From a checkpoint of a small mixture-of-experts model trained on Wikipedia: vocabulary 8192, 5531 steps.
Below are experts of layer 5 (counted from 0) of a mixture-of-experts language model. Rows are named router (the router's row for the expert), up (a neuron's input weights, with its number) and show model dimensions 0-255. Each number is 200 + 40 x the weight over its row's rms, rounded and kept within 0 to 999.
After each expert's rows: a language model's description of what the expert responds to; "mostly gets" lists some tokens that are sent to it at least half of the time. This comes from a sample of Wikipedia text that the model never trained on.

# expert 61
router,222,185,189,179,201,172,225,203,279,238,176,204,280,298,300,212,224,176,213,178,154,192,185,191,171,134,131,163,164,120,151,218,212,183,187,257,194,217,240,289,226,238,197,157,231,207,205,193,176,236,183,176,186,232,179,228,174,194,174,117,207,157,207,179,153,183,225,240,215,245,185,177,187,269,188,255,146,205,196,197,177,226,147,167,162,204,216,207,168,80,249,217,231,219,219,219,272,165,193,152,148,225,248,188,173,141,235,155,209,268,193,173,221,211,145,173,186,260,213,135,210,197,237,263,258,266,170,197,115,208,183,218,177,196,135,316,203,245,227,279,283,164,220,147,178,193,180,171,160,156,242,237,218,163,130,110,164,186,193,204,224,168,228,207,252,207,189,112,194,271,150,104,194,166,134,252,195,199,221,189,158,218,234,263,159,195,222,212,249,216,214,185,257,190,189,202,242,233,180,200,145,192,204,152,239,233,208,186,167,216,164,199,244,193,209,213,221,205,180,171,155,155,234,163,184,235,228,183,270,190,295,193,161,138,184,281,224,206,242,241,261,186,217,243,132,186,232,186,227,199,197,186,120,267,239,157
up1,270,164,214,242,249,235,253,183,191,207,233,218,190,226,223,220,163,251,191,222,222,130,127,133,186,186,205,204,129,306,187,212,259,166,213,199,261,231,170,228,206,238,188,176,151,253,191,170,199,123,244,119,151,212,202,179,214,225,229,192,164,171,216,204,235,113,259,180,220,202,194,189,159,264,166,239,243,265,243,194,157,183,203,158,231,322,201,131,188,196,173,211,180,183,185,218,202,179,190,215,151,185,187,142,176,180,188,223,192,232,231,207,204,202,181,225,165,197,174,172,190,303,216,232,137,197,174,137,234,233,225,225,276,173,134,132,148,223,212,265,273,181,179,169,213,170,182,227,155,207,219,243,212,213,192,184,264,289,169,196,139,182,192,223,90,154,191,220,293,262,224,223,151,241,211,250,135,245,215,181,238,179,210,173,148,140,171,215,262,195,240,226,251,267,218,250,203,221,203,169,158,178,187,222,236,228,217,200,190,207,157,199,163,172,252,170,248,188,237,239,139,212,233,176,148,126,215,254,284,92,201,240,184,145,265,231,223,235,214,237,251,187,187,167,212,216,176,200,285,187,126,166,252,165,138,220
up2,205,222,149,254,254,205,244,190,163,212,181,278,201,220,164,153,254,180,244,225,172,151,222,218,195,242,168,178,207,222,174,141,238,204,212,187,211,262,208,163,217,244,131,235,259,237,153,289,213,131,198,208,202,170,209,220,255,191,170,172,209,233,190,166,261,164,181,204,216,129,155,224,177,138,252,232,239,164,207,246,232,169,215,203,213,158,298,226,269,201,210,155,200,234,198,160,255,204,72,171,152,186,222,149,227,153,253,143,189,286,191,225,172,224,244,179,287,186,209,231,237,194,256,176,185,195,207,198,239,198,203,252,167,230,236,295,205,196,179,187,210,216,166,242,234,193,195,168,203,184,216,161,199,208,197,262,239,212,197,208,242,196,289,302,279,187,148,95,279,223,239,188,198,192,186,191,202,195,194,216,150,218,285,152,230,146,201,181,215,225,193,238,215,191,184,236,172,168,157,231,171,232,180,194,153,76,224,141,115,211,188,249,257,167,194,164,231,175,244,178,195,166,257,170,177,139,197,182,120,197,177,237,206,72,229,178,182,204,227,193,221,204,201,209,209,236,105,151,106,233,234,194,174,168,197,239
up3,182,201,188,154,209,232,246,201,180,234,166,170,186,268,202,219,201,168,212,168,243,186,151,147,199,119,248,232,172,180,191,217,161,182,154,156,216,175,239,265,232,266,186,189,150,218,219,156,210,230,206,227,185,239,169,152,213,146,198,183,209,147,221,258,159,178,252,182,115,231,226,199,160,208,190,243,155,133,100,213,156,229,135,194,225,171,208,196,162,129,99,325,196,103,287,212,221,210,195,238,170,167,162,227,235,174,168,236,217,241,205,213,141,257,169,153,197,199,162,213,207,172,237,172,221,238,182,213,241,229,130,206,124,229,193,242,232,209,198,221,254,172,126,220,173,204,237,184,256,105,164,222,189,196,191,188,247,193,122,169,223,178,287,204,255,180,180,271,219,193,132,211,180,159,132,193,70,232,208,186,217,168,199,127,196,275,240,148,258,224,222,239,261,138,216,162,181,192,156,239,279,266,286,250,265,190,197,236,226,228,174,196,226,253,236,201,239,233,183,231,207,158,180,183,209,222,181,242,161,186,205,205,199,190,244,196,188,231,205,228,168,164,147,152,166,149,201,168,279,269,158,212,166,163,173,213
Description: First capital letter or short chunk beginning a proper name or term, such as U-turned, Ti-re, K-elsey, Gra-phic.
mostly gets: " U", " T", " Ja", " Su", " Sa", " St"

# expert 36
router,212,196,217,210,223,235,155,225,242,223,200,194,213,270,324,244,223,250,186,123,295,165,195,223,169,131,175,225,153,163,170,262,243,210,223,359,243,158,236,273,173,189,245,138,146,149,190,219,211,198,209,163,232,172,150,215,228,238,190,137,140,224,204,150,92,272,265,165,224,229,168,246,188,246,183,226,171,250,156,222,192,172,171,182,188,222,241,220,142,203,225,216,169,142,188,159,241,184,166,166,201,208,265,135,197,224,189,189,147,156,160,219,207,273,171,164,161,250,220,187,181,255,207,186,227,243,196,209,153,152,209,218,260,192,191,217,231,179,283,180,230,192,223,180,212,215,181,177,172,259,199,202,236,200,195,176,193,183,198,169,215,151,260,231,165,251,146,141,158,310,145,64,134,251,167,214,189,219,233,147,211,224,201,169,147,158,227,259,204,245,200,180,269,189,203,195,147,224,209,217,241,184,183,231,251,195,199,265,212,167,224,170,209,209,196,215,127,226,195,163,201,169,246,129,195,225,223,183,216,189,235,200,243,112,143,157,220,236,229,186,254,185,177,221,168,211,160,261,227,167,254,171,131,201,191,196
up5,243,158,122,207,170,286,188,212,221,228,162,190,256,262,199,248,180,222,175,178,182,230,233,196,201,201,148,212,242,143,160,210,157,185,260,186,201,265,184,244,245,223,217,171,225,146,230,196,197,248,139,216,213,195,187,266,237,183,206,181,156,112,224,181,168,178,163,233,210,163,205,267,216,202,170,275,94,192,156,198,237,147,127,169,262,160,169,226,283,145,209,289,178,199,214,179,210,208,253,258,217,227,246,254,182,222,128,174,230,150,230,110,169,287,124,244,190,180,191,232,210,208,182,203,175,237,190,197,208,259,219,217,253,287,175,212,254,146,245,246,155,223,255,213,145,168,164,163,207,189,227,159,225,153,198,251,194,232,154,174,171,152,202,143,175,233,164,148,238,203,176,192,190,205,220,228,196,268,232,195,174,213,202,189,146,183,216,192,176,181,237,278,153,229,184,186,190,268,151,186,199,198,187,236,229,220,177,87,151,198,142,180,181,161,261,130,181,205,277,142,180,174,251,169,167,227,239,154,193,181,239,208,227,166,248,201,185,251,205,249,176,215,249,176,177,283,106,264,165,127,273,241,194,279,203,224
up6,204,174,242,144,201,145,140,221,275,220,235,208,236,218,204,152,268,234,221,192,278,203,164,185,160,153,178,247,178,227,203,227,196,198,178,222,243,171,136,199,202,314,192,190,244,269,184,259,185,195,236,256,170,166,191,234,263,249,272,161,274,221,257,123,181,226,260,130,167,184,159,203,143,259,197,195,162,201,233,242,180,188,223,176,148,245,244,225,130,176,177,221,196,209,183,227,189,184,125,242,219,186,205,172,184,208,304,231,169,225,243,188,242,215,181,220,163,166,187,260,294,291,214,196,180,215,255,155,192,272,215,173,137,186,209,183,180,164,197,182,257,189,169,232,228,200,192,175,58,237,184,206,192,142,196,174,148,258,169,198,254,194,198,229,175,189,164,216,176,224,147,178,201,140,211,173,178,178,204,157,195,210,207,193,94,244,163,190,205,258,237,147,222,203,189,103,178,141,276,207,204,124,262,206,285,180,254,185,192,227,222,210,170,159,188,230,186,201,196,208,201,159,189,244,215,215,180,153,215,110,229,192,250,136,242,238,209,189,236,272,209,214,164,181,216,210,164,235,191,188,154,116,228,208,312,187
up7,214,228,203,267,145,183,166,171,203,221,247,198,200,239,288,152,161,150,159,236,169,203,164,219,211,183,190,221,180,192,168,161,232,158,261,204,244,259,210,272,202,223,244,188,181,303,280,203,256,211,267,199,151,263,221,147,148,206,187,185,180,198,202,239,216,212,237,188,171,192,183,222,188,174,215,183,214,161,240,199,162,241,263,165,184,219,276,237,200,175,239,182,227,165,212,167,233,145,155,232,157,218,209,179,206,155,231,156,216,226,233,167,161,179,126,198,92,182,174,239,216,231,232,185,150,234,215,155,120,148,193,192,235,184,263,200,162,165,228,224,162,194,217,198,250,164,201,144,143,279,256,223,163,190,191,212,230,230,207,195,204,195,149,304,188,143,147,137,215,216,196,199,221,231,158,197,168,200,192,117,243,192,183,146,200,262,201,172,195,266,173,161,143,250,217,171,157,166,339,278,112,207,210,215,226,222,159,274,161,244,251,257,189,137,233,94,218,148,171,210,202,208,216,120,138,186,198,142,175,208,168,203,178,172,208,158,211,212,188,326,259,196,189,222,217,232,203,211,190,238,240,214,200,250,293,165
Description: Middle stem pieces of Latin-derived words before endings like -ing or -ation, such as pos, mod, par in prepared, accommodation.
mostly gets: "pos", "bil", " develop", "mod", " real", "limit"

# expert 18
router,194,175,180,216,222,171,149,202,167,238,231,202,253,275,263,205,290,144,175,225,283,279,183,163,191,163,152,246,160,176,150,249,228,230,147,230,206,187,255,295,147,293,219,181,210,222,133,246,227,217,237,209,177,194,235,168,209,203,236,117,136,152,242,188,217,143,232,239,222,203,204,186,137,218,222,269,172,174,199,219,120,165,216,179,187,201,167,149,181,143,174,217,236,155,250,204,259,146,193,195,142,192,208,175,172,125,212,162,225,256,196,153,229,239,173,214,185,248,215,145,226,216,282,212,217,237,200,154,196,231,148,205,182,190,169,230,172,163,234,217,202,201,250,186,216,163,181,203,152,143,238,192,183,214,77,134,200,236,158,252,217,166,267,186,206,276,147,218,232,217,161,105,172,232,165,241,188,148,209,171,189,221,264,201,138,196,177,237,269,157,240,174,198,139,228,184,241,202,198,211,210,230,245,211,239,125,224,281,111,164,218,156,186,151,206,251,215,245,205,169,184,149,192,139,146,230,282,174,226,185,214,215,194,80,212,256,201,259,267,201,223,248,209,175,156,183,177,194,211,245,182,245,179,228,227,199
up0,220,116,199,206,184,226,225,183,225,208,208,112,214,190,275,258,178,174,173,100,195,155,157,245,205,186,156,208,203,161,142,254,165,121,159,232,226,233,258,234,208,228,236,177,212,205,155,167,178,235,194,249,148,203,189,231,235,232,251,173,192,275,215,129,243,258,182,186,217,172,191,216,282,194,238,142,136,192,261,163,255,231,147,202,130,244,222,246,143,176,286,196,102,183,185,211,194,244,198,219,158,240,203,218,247,190,231,244,206,268,159,212,165,224,168,238,222,237,215,190,208,173,208,258,263,211,166,193,130,174,265,202,214,225,160,201,196,217,168,205,208,170,247,245,168,142,162,251,146,144,209,225,199,195,143,242,242,224,227,130,177,207,201,231,227,207,221,175,178,265,156,152,216,200,171,160,233,297,195,217,165,217,188,246,185,189,258,207,214,253,205,242,209,188,178,189,117,261,332,224,221,190,139,170,202,195,231,164,222,265,227,211,191,151,112,155,269,228,133,153,295,171,174,157,187,208,192,252,222,150,257,220,209,197,213,190,201,216,199,225,169,238,124,244,187,233,266,171,231,232,138,244,205,280,228,221
up1,241,225,191,192,181,219,243,167,160,204,208,208,190,218,212,247,166,271,208,210,163,234,184,199,215,222,133,190,169,180,125,216,235,188,253,227,181,201,197,180,213,225,206,188,201,123,237,170,191,130,261,236,210,205,195,176,231,203,257,171,194,211,149,117,173,236,181,173,219,165,133,236,173,218,203,245,151,277,231,133,190,209,241,148,240,209,139,196,195,231,269,199,136,284,170,266,244,250,210,275,197,182,238,154,180,230,162,220,159,195,129,198,221,217,226,251,185,245,237,207,193,215,222,270,204,239,96,235,226,119,180,216,146,172,197,255,149,228,237,243,226,215,191,167,214,178,259,212,186,212,209,263,220,169,207,176,163,181,124,220,190,186,206,163,147,133,174,205,134,198,263,164,205,228,194,200,200,296,216,199,149,146,275,176,102,236,222,138,256,263,186,99,243,126,171,243,157,172,147,213,216,204,149,207,202,222,235,211,206,199,253,216,205,145,153,184,263,156,227,159,116,167,279,212,190,176,195,200,218,166,168,208,179,224,189,226,217,180,222,162,295,148,120,309,228,249,186,289,164,213,266,182,168,196,204,148
up2,273,188,202,185,226,196,177,194,201,246,150,220,245,191,240,140,152,230,212,167,168,179,222,220,219,179,154,192,222,229,146,196,227,177,241,211,266,244,170,194,252,161,171,159,219,261,158,257,169,201,127,211,242,192,260,267,199,231,238,185,191,256,187,155,234,254,184,296,99,219,180,208,223,187,161,185,123,158,177,213,173,202,175,171,201,160,159,203,253,120,227,192,254,258,151,125,225,194,282,145,191,212,243,150,223,235,189,68,220,193,137,115,218,218,176,199,176,253,241,231,200,201,199,191,260,244,182,203,187,145,163,206,208,247,226,209,136,206,176,196,252,167,199,212,229,147,174,168,173,205,191,168,260,130,185,133,196,199,177,273,217,150,117,181,228,157,163,211,162,215,145,179,224,163,200,274,227,315,177,196,183,268,196,223,214,142,165,208,230,223,202,220,202,233,107,223,263,210,245,185,221,212,229,215,209,181,167,107,207,284,185,272,186,175,190,201,209,224,180,184,174,221,245,213,223,212,266,186,197,287,248,199,153,224,206,231,174,234,240,186,190,98,166,181,122,266,145,236,174,220,235,168,174,209,242,144
Description: Apostrophes and closing quotes (finish', H.26's), backslashes, asterisks and ampersands in LaTeX, plus title words inside quoted song names.
mostly gets: "'", "’", "&", "*", " \\", "\\"

# expert 33
router,189,178,197,194,227,168,211,207,212,265,176,196,186,226,281,224,259,146,185,228,293,235,151,167,153,158,157,205,181,176,169,254,264,216,207,306,193,192,248,272,167,217,230,173,181,181,185,282,253,217,182,154,157,231,210,139,221,243,208,163,155,218,316,225,192,151,260,179,239,147,195,234,163,187,210,222,175,193,215,258,150,165,191,161,191,227,172,172,217,120,188,279,216,115,187,225,238,151,160,240,165,227,208,136,155,155,178,169,214,252,178,228,180,243,121,220,201,245,211,220,149,210,277,197,253,238,236,199,155,215,131,207,179,160,202,328,238,177,199,236,205,173,223,207,206,161,191,190,191,150,194,193,188,217,174,181,235,172,190,211,274,216,168,206,208,207,166,157,235,255,187,86,173,186,129,191,173,184,205,170,182,229,247,221,129,228,259,197,278,187,221,178,206,90,181,180,231,157,227,152,208,266,244,249,243,189,225,235,123,164,260,160,213,201,190,229,224,221,178,164,225,154,200,110,207,269,241,196,206,220,263,213,211,110,187,164,220,267,271,193,206,228,210,197,204,173,177,146,172,214,153,259,155,193,194,258
up0,214,175,175,154,151,124,178,170,195,216,200,240,134,168,214,217,195,144,236,199,202,213,228,220,175,184,158,267,170,180,194,203,222,205,192,200,174,225,285,224,168,224,175,179,231,175,273,344,210,225,165,202,220,142,212,217,281,234,196,161,283,241,200,243,228,176,192,223,241,134,136,113,167,201,152,234,199,198,222,173,123,243,199,178,153,192,212,178,258,194,116,157,244,198,220,289,213,167,229,222,172,188,179,193,217,178,299,184,220,160,217,210,198,205,172,107,157,194,221,270,174,269,252,252,198,264,267,172,257,216,165,173,201,196,177,318,218,143,194,160,214,164,207,227,136,129,198,199,254,194,197,209,243,112,199,213,238,219,170,199,263,201,218,127,264,201,200,207,215,236,247,217,224,159,180,256,141,156,171,232,227,134,175,173,196,209,217,199,307,197,194,231,171,157,139,199,271,157,185,242,266,221,215,296,254,183,180,183,191,282,157,232,160,216,184,167,238,229,199,202,174,135,193,165,182,160,196,149,160,146,213,178,126,235,214,220,232,183,224,169,230,249,202,185,207,148,184,192,260,212,158,151,148,221,171,192
up1,228,217,202,211,200,233,152,225,215,170,234,132,165,238,123,233,269,195,232,163,201,166,232,171,153,214,161,211,260,211,212,181,235,153,183,280,290,210,236,288,144,204,194,153,162,143,187,143,185,312,215,242,206,167,194,203,181,189,136,187,211,232,152,166,205,220,223,197,100,246,100,207,188,233,224,162,194,204,142,200,175,230,170,232,212,259,196,195,177,263,238,135,126,165,251,191,169,191,229,207,288,280,169,191,230,171,146,198,220,147,159,193,210,230,146,199,182,182,215,179,178,158,261,196,230,191,210,215,106,208,294,202,204,224,165,132,227,232,253,242,172,231,241,190,300,255,225,226,256,145,198,206,220,207,195,178,208,215,158,176,153,225,217,201,155,196,185,270,229,187,176,159,142,268,196,203,238,204,208,210,180,234,182,187,186,216,210,139,195,190,258,180,221,218,206,207,140,251,190,166,274,195,207,184,216,245,187,195,226,263,228,136,138,255,193,174,242,216,101,212,252,187,193,131,165,201,221,246,246,225,241,180,181,105,181,159,242,194,214,185,171,289,133,230,167,305,201,211,267,219,148,228,200,221,159,256
up2,174,173,249,127,202,142,204,232,231,224,221,208,251,277,208,167,174,200,161,175,227,234,173,166,200,139,127,194,138,153,162,201,128,186,221,248,176,211,201,268,229,195,207,191,259,181,193,160,258,279,169,137,191,250,259,174,226,206,253,187,160,246,213,193,213,135,251,243,205,193,174,207,182,142,181,245,199,220,273,216,179,151,207,163,218,154,224,175,237,202,179,238,240,194,148,163,182,169,217,174,164,122,200,287,184,210,200,136,218,167,232,217,152,159,172,166,138,183,276,186,160,136,178,221,179,222,143,227,160,222,217,178,258,174,121,282,258,270,203,129,253,128,196,151,155,197,231,190,201,175,179,281,182,188,160,95,237,192,212,197,277,195,211,201,143,213,188,148,261,190,188,237,269,220,166,183,278,191,234,171,200,263,194,228,119,209,166,209,221,210,262,182,230,181,146,166,125,249,261,244,182,204,254,211,233,247,171,243,185,192,211,242,215,208,172,251,289,229,175,184,217,206,238,145,178,248,209,176,219,227,230,219,132,143,188,233,199,174,314,164,190,258,234,155,193,212,168,112,218,166,169,222,174,187,183,134
Description: Middle and final pieces of personal names, mostly surnames, split into subword tokens: -kov, -mann, -lyn, G-ould, Reyn-old.
mostly gets: "kov", "ssel", "mann", "lyn", "win", "itt"

# expert 28
router,194,203,178,237,265,190,209,261,177,238,197,234,182,222,287,200,177,242,201,158,195,227,179,180,178,181,174,207,155,180,188,255,308,243,236,331,223,242,254,246,98,206,219,170,148,196,209,242,194,232,159,215,204,213,189,190,188,235,228,125,162,156,200,171,201,192,261,206,173,242,158,222,208,196,229,243,110,186,177,154,183,127,188,178,207,207,193,238,153,208,226,222,225,187,170,220,318,201,217,175,220,224,265,87,190,199,185,146,164,204,129,159,210,265,150,200,180,324,181,253,182,234,206,173,212,245,183,227,212,196,249,214,225,140,168,253,195,138,217,163,271,176,266,151,198,168,230,195,192,230,243,244,212,232,186,206,165,268,145,234,243,113,243,165,238,248,160,141,152,182,192,75,191,232,158,184,146,211,231,187,241,217,232,258,147,143,254,193,235,216,183,177,220,201,215,144,186,174,207,205,270,201,182,239,194,134,202,134,173,215,205,198,172,181,203,208,232,241,174,145,208,152,234,168,227,178,218,188,202,209,214,206,199,206,171,176,264,267,254,213,182,236,213,198,111,215,197,256,247,212,270,192,160,274,239,263
up4,188,258,152,200,255,172,178,230,201,156,177,200,213,202,133,162,213,219,161,161,221,170,190,246,184,175,195,294,194,239,210,242,238,185,183,185,213,152,157,211,155,256,165,175,274,219,153,166,194,249,198,304,226,229,191,174,107,193,212,199,118,205,149,194,95,300,191,207,212,225,148,161,181,199,189,206,145,194,150,267,248,147,247,235,92,302,204,234,225,202,190,263,168,204,204,236,226,159,268,181,156,175,260,231,230,194,170,198,164,240,212,221,197,235,223,164,258,208,254,208,205,199,214,169,240,185,193,233,152,236,187,284,169,255,205,174,130,220,225,194,258,178,144,205,297,231,136,275,220,217,230,183,176,254,201,216,134,184,273,162,189,118,224,220,155,211,218,185,207,167,186,193,163,249,166,199,218,249,164,223,177,258,127,242,221,178,194,188,180,184,178,185,232,204,148,208,170,187,210,229,215,228,204,233,212,211,253,163,198,174,189,133,145,236,154,109,184,244,172,162,181,226,210,162,198,170,206,184,192,234,353,166,170,197,146,185,177,214,226,165,218,218,218,175,98,207,206,172,221,157,218,222,126,168,289,180
up5,138,179,223,114,185,201,253,240,250,239,139,140,232,252,209,168,206,213,234,194,169,153,210,178,205,171,140,184,138,203,165,185,234,233,210,176,238,210,271,220,151,209,189,182,228,155,184,219,238,270,261,152,236,204,149,171,206,239,251,185,201,182,266,121,179,225,249,214,217,153,215,227,206,153,184,241,152,263,165,184,281,165,136,186,211,221,247,206,139,218,212,196,254,190,219,188,120,235,200,180,199,229,241,178,238,262,131,122,186,184,181,206,149,140,156,181,145,219,187,228,224,149,174,186,209,213,147,161,191,230,150,149,256,156,270,227,206,112,230,263,148,142,216,150,128,181,173,180,190,234,237,207,243,178,173,202,97,189,186,209,199,153,195,116,187,170,211,279,209,206,195,223,250,275,193,235,173,301,194,277,249,183,123,168,142,218,138,185,175,305,198,201,245,205,245,193,172,205,190,208,180,152,175,204,184,197,230,168,283,190,184,177,287,218,236,240,207,213,159,231,158,170,200,193,243,227,188,205,224,173,166,270,195,191,193,151,196,228,217,139,198,247,251,106,157,142,169,285,164,218,173,209,198,254,251,210
up6,184,103,144,189,241,75,231,196,251,238,299,309,211,195,207,245,266,199,130,105,254,205,208,293,187,215,195,180,237,233,205,269,245,156,190,267,201,245,193,258,222,212,190,181,198,186,223,253,222,99,164,145,217,228,169,252,231,231,230,199,219,225,190,261,194,105,190,242,287,189,235,194,227,200,202,195,227,233,208,197,158,254,175,181,179,212,205,201,167,195,122,265,199,156,227,220,209,213,225,194,246,186,221,195,183,169,184,183,180,246,257,121,123,255,190,93,201,175,199,255,104,214,241,279,203,248,199,191,161,295,156,167,217,127,166,267,191,204,192,144,217,242,212,196,189,171,196,244,223,179,206,186,251,166,207,221,178,263,174,267,223,151,199,256,200,227,162,155,198,183,186,181,184,213,159,271,218,163,252,205,144,250,211,244,217,236,233,187,208,201,161,204,198,170,187,208,218,159,201,191,163,182,202,211,169,180,201,237,206,150,190,206,183,168,167,141,233,177,186,152,202,158,199,196,249,217,168,162,156,153,128,174,159,238,231,182,159,218,187,231,248,249,138,194,159,123,111,269,192,199,167,187,192,250,191,232
Description: Concrete nouns and their pieces in technical or descriptive prose, such as mill, dams, argon, yeast, cornice, seaplane, gable ends.
mostly gets: " plant", " mm", " forest", " wall", " rock", " system"

# expert 26
router,180,206,201,210,208,194,206,226,230,276,195,192,234,242,232,226,273,182,163,228,259,235,169,173,95,189,162,217,156,164,120,232,234,204,178,202,208,212,284,244,199,276,247,173,198,191,200,247,244,247,207,220,147,188,248,147,251,220,231,128,194,202,273,216,190,139,203,197,243,162,192,224,189,159,161,226,183,195,183,223,168,187,216,181,186,186,162,188,196,126,174,232,192,138,247,225,220,139,188,233,154,210,183,182,126,120,210,159,225,252,204,229,202,197,138,212,216,212,199,181,180,282,283,239,255,227,254,186,178,248,94,197,171,181,192,268,209,182,251,234,218,133,211,207,193,144,192,234,183,143,199,237,127,180,107,125,236,219,196,197,261,175,240,174,258,230,168,194,226,218,170,170,197,135,145,231,216,164,233,160,212,185,214,260,80,210,244,222,245,194,226,125,196,103,205,156,248,159,192,204,194,242,266,210,238,162,229,228,122,161,283,170,209,164,175,217,228,269,171,167,199,153,226,168,187,252,271,225,248,215,229,189,154,145,210,270,261,221,239,185,288,209,178,153,208,120,189,180,220,205,199,244,143,198,237,164
up0,265,111,186,207,109,221,218,241,229,232,220,204,183,199,239,189,243,220,138,186,216,304,163,251,197,204,180,183,186,191,121,226,173,166,203,256,290,208,195,186,184,203,200,185,149,142,173,192,162,151,201,206,193,189,253,263,215,192,242,174,221,178,132,206,328,195,169,168,189,189,235,196,300,288,198,194,166,256,203,194,156,183,219,174,165,130,197,208,238,195,336,223,182,217,302,260,221,234,192,220,213,182,184,194,267,217,183,202,203,293,232,189,166,203,182,243,200,179,218,192,142,180,232,201,239,221,248,150,104,191,186,224,180,180,165,178,233,111,221,244,242,182,233,224,152,102,198,158,162,206,144,145,156,221,242,274,190,172,132,189,199,179,231,216,188,203,180,162,194,164,250,224,186,245,171,190,157,297,178,142,148,189,215,175,235,256,155,212,214,227,232,224,208,182,160,198,221,161,229,110,208,231,143,149,179,184,190,168,166,206,181,198,138,206,216,137,188,273,122,151,206,171,217,183,185,188,273,144,200,143,164,207,209,180,236,170,241,177,258,209,169,157,216,224,259,186,167,264,242,195,143,151,205,218,162,201
up1,190,162,148,146,241,202,219,286,116,226,252,232,212,217,184,101,225,162,220,200,185,162,203,220,226,183,214,223,151,201,231,210,232,238,146,212,201,136,196,166,179,178,190,191,198,271,128,223,217,164,231,170,139,226,231,185,190,218,213,219,205,185,211,223,136,141,195,245,200,271,210,172,153,223,130,238,219,140,155,148,161,131,218,216,94,179,213,131,150,202,181,211,245,205,213,295,185,155,273,213,220,180,218,175,279,192,162,150,236,212,192,229,179,261,132,231,174,222,250,258,183,152,211,195,99,246,240,140,169,135,168,217,130,184,213,179,241,169,229,240,232,141,143,218,214,176,161,130,255,271,149,135,196,194,122,260,198,239,210,171,155,205,228,233,197,227,196,206,171,212,234,238,170,275,209,203,164,237,242,207,196,254,224,189,256,246,174,287,156,200,141,139,185,223,214,188,178,169,204,167,250,281,167,213,153,217,263,171,263,156,235,258,196,171,198,142,156,272,187,216,181,306,186,194,201,197,250,184,178,175,141,232,183,186,168,135,219,232,193,164,206,158,163,267,220,173,163,191,257,177,205,173,210,157,191,253
up2,182,187,152,203,137,173,156,196,156,250,217,105,225,253,224,194,243,234,219,236,236,230,120,227,162,200,218,183,115,177,131,203,192,233,149,205,220,230,160,226,164,200,226,199,159,218,160,187,161,77,279,268,151,232,115,236,206,219,221,170,198,147,133,209,249,183,237,201,214,173,257,257,262,212,176,209,165,222,187,159,190,198,199,175,204,239,289,230,231,206,247,235,178,175,160,139,219,276,217,227,224,173,219,187,130,260,236,206,159,134,175,93,179,245,189,268,171,168,151,187,181,203,227,216,196,211,156,168,267,219,171,231,190,193,246,199,115,262,234,308,301,167,131,208,262,166,245,243,279,245,185,241,197,221,188,163,142,223,182,257,230,169,224,306,187,247,189,195,182,185,162,154,191,260,181,206,195,178,191,255,174,228,250,194,249,171,188,233,244,210,245,147,170,167,157,222,193,209,170,174,125,199,228,233,196,176,186,152,184,207,195,190,206,248,236,231,196,181,203,182,145,201,251,167,214,159,203,179,247,163,252,179,228,231,218,221,172,220,237,163,187,130,219,235,154,178,223,229,252,215,286,154,190,195,111,183
Description: Tokens right after a personal name in tables and credit lists, such as pipes, dashes, opening brackets, or the next surname piece.
mostly gets: " Racing", " AUS", " ibn", " Motorsport", " &", " Mc"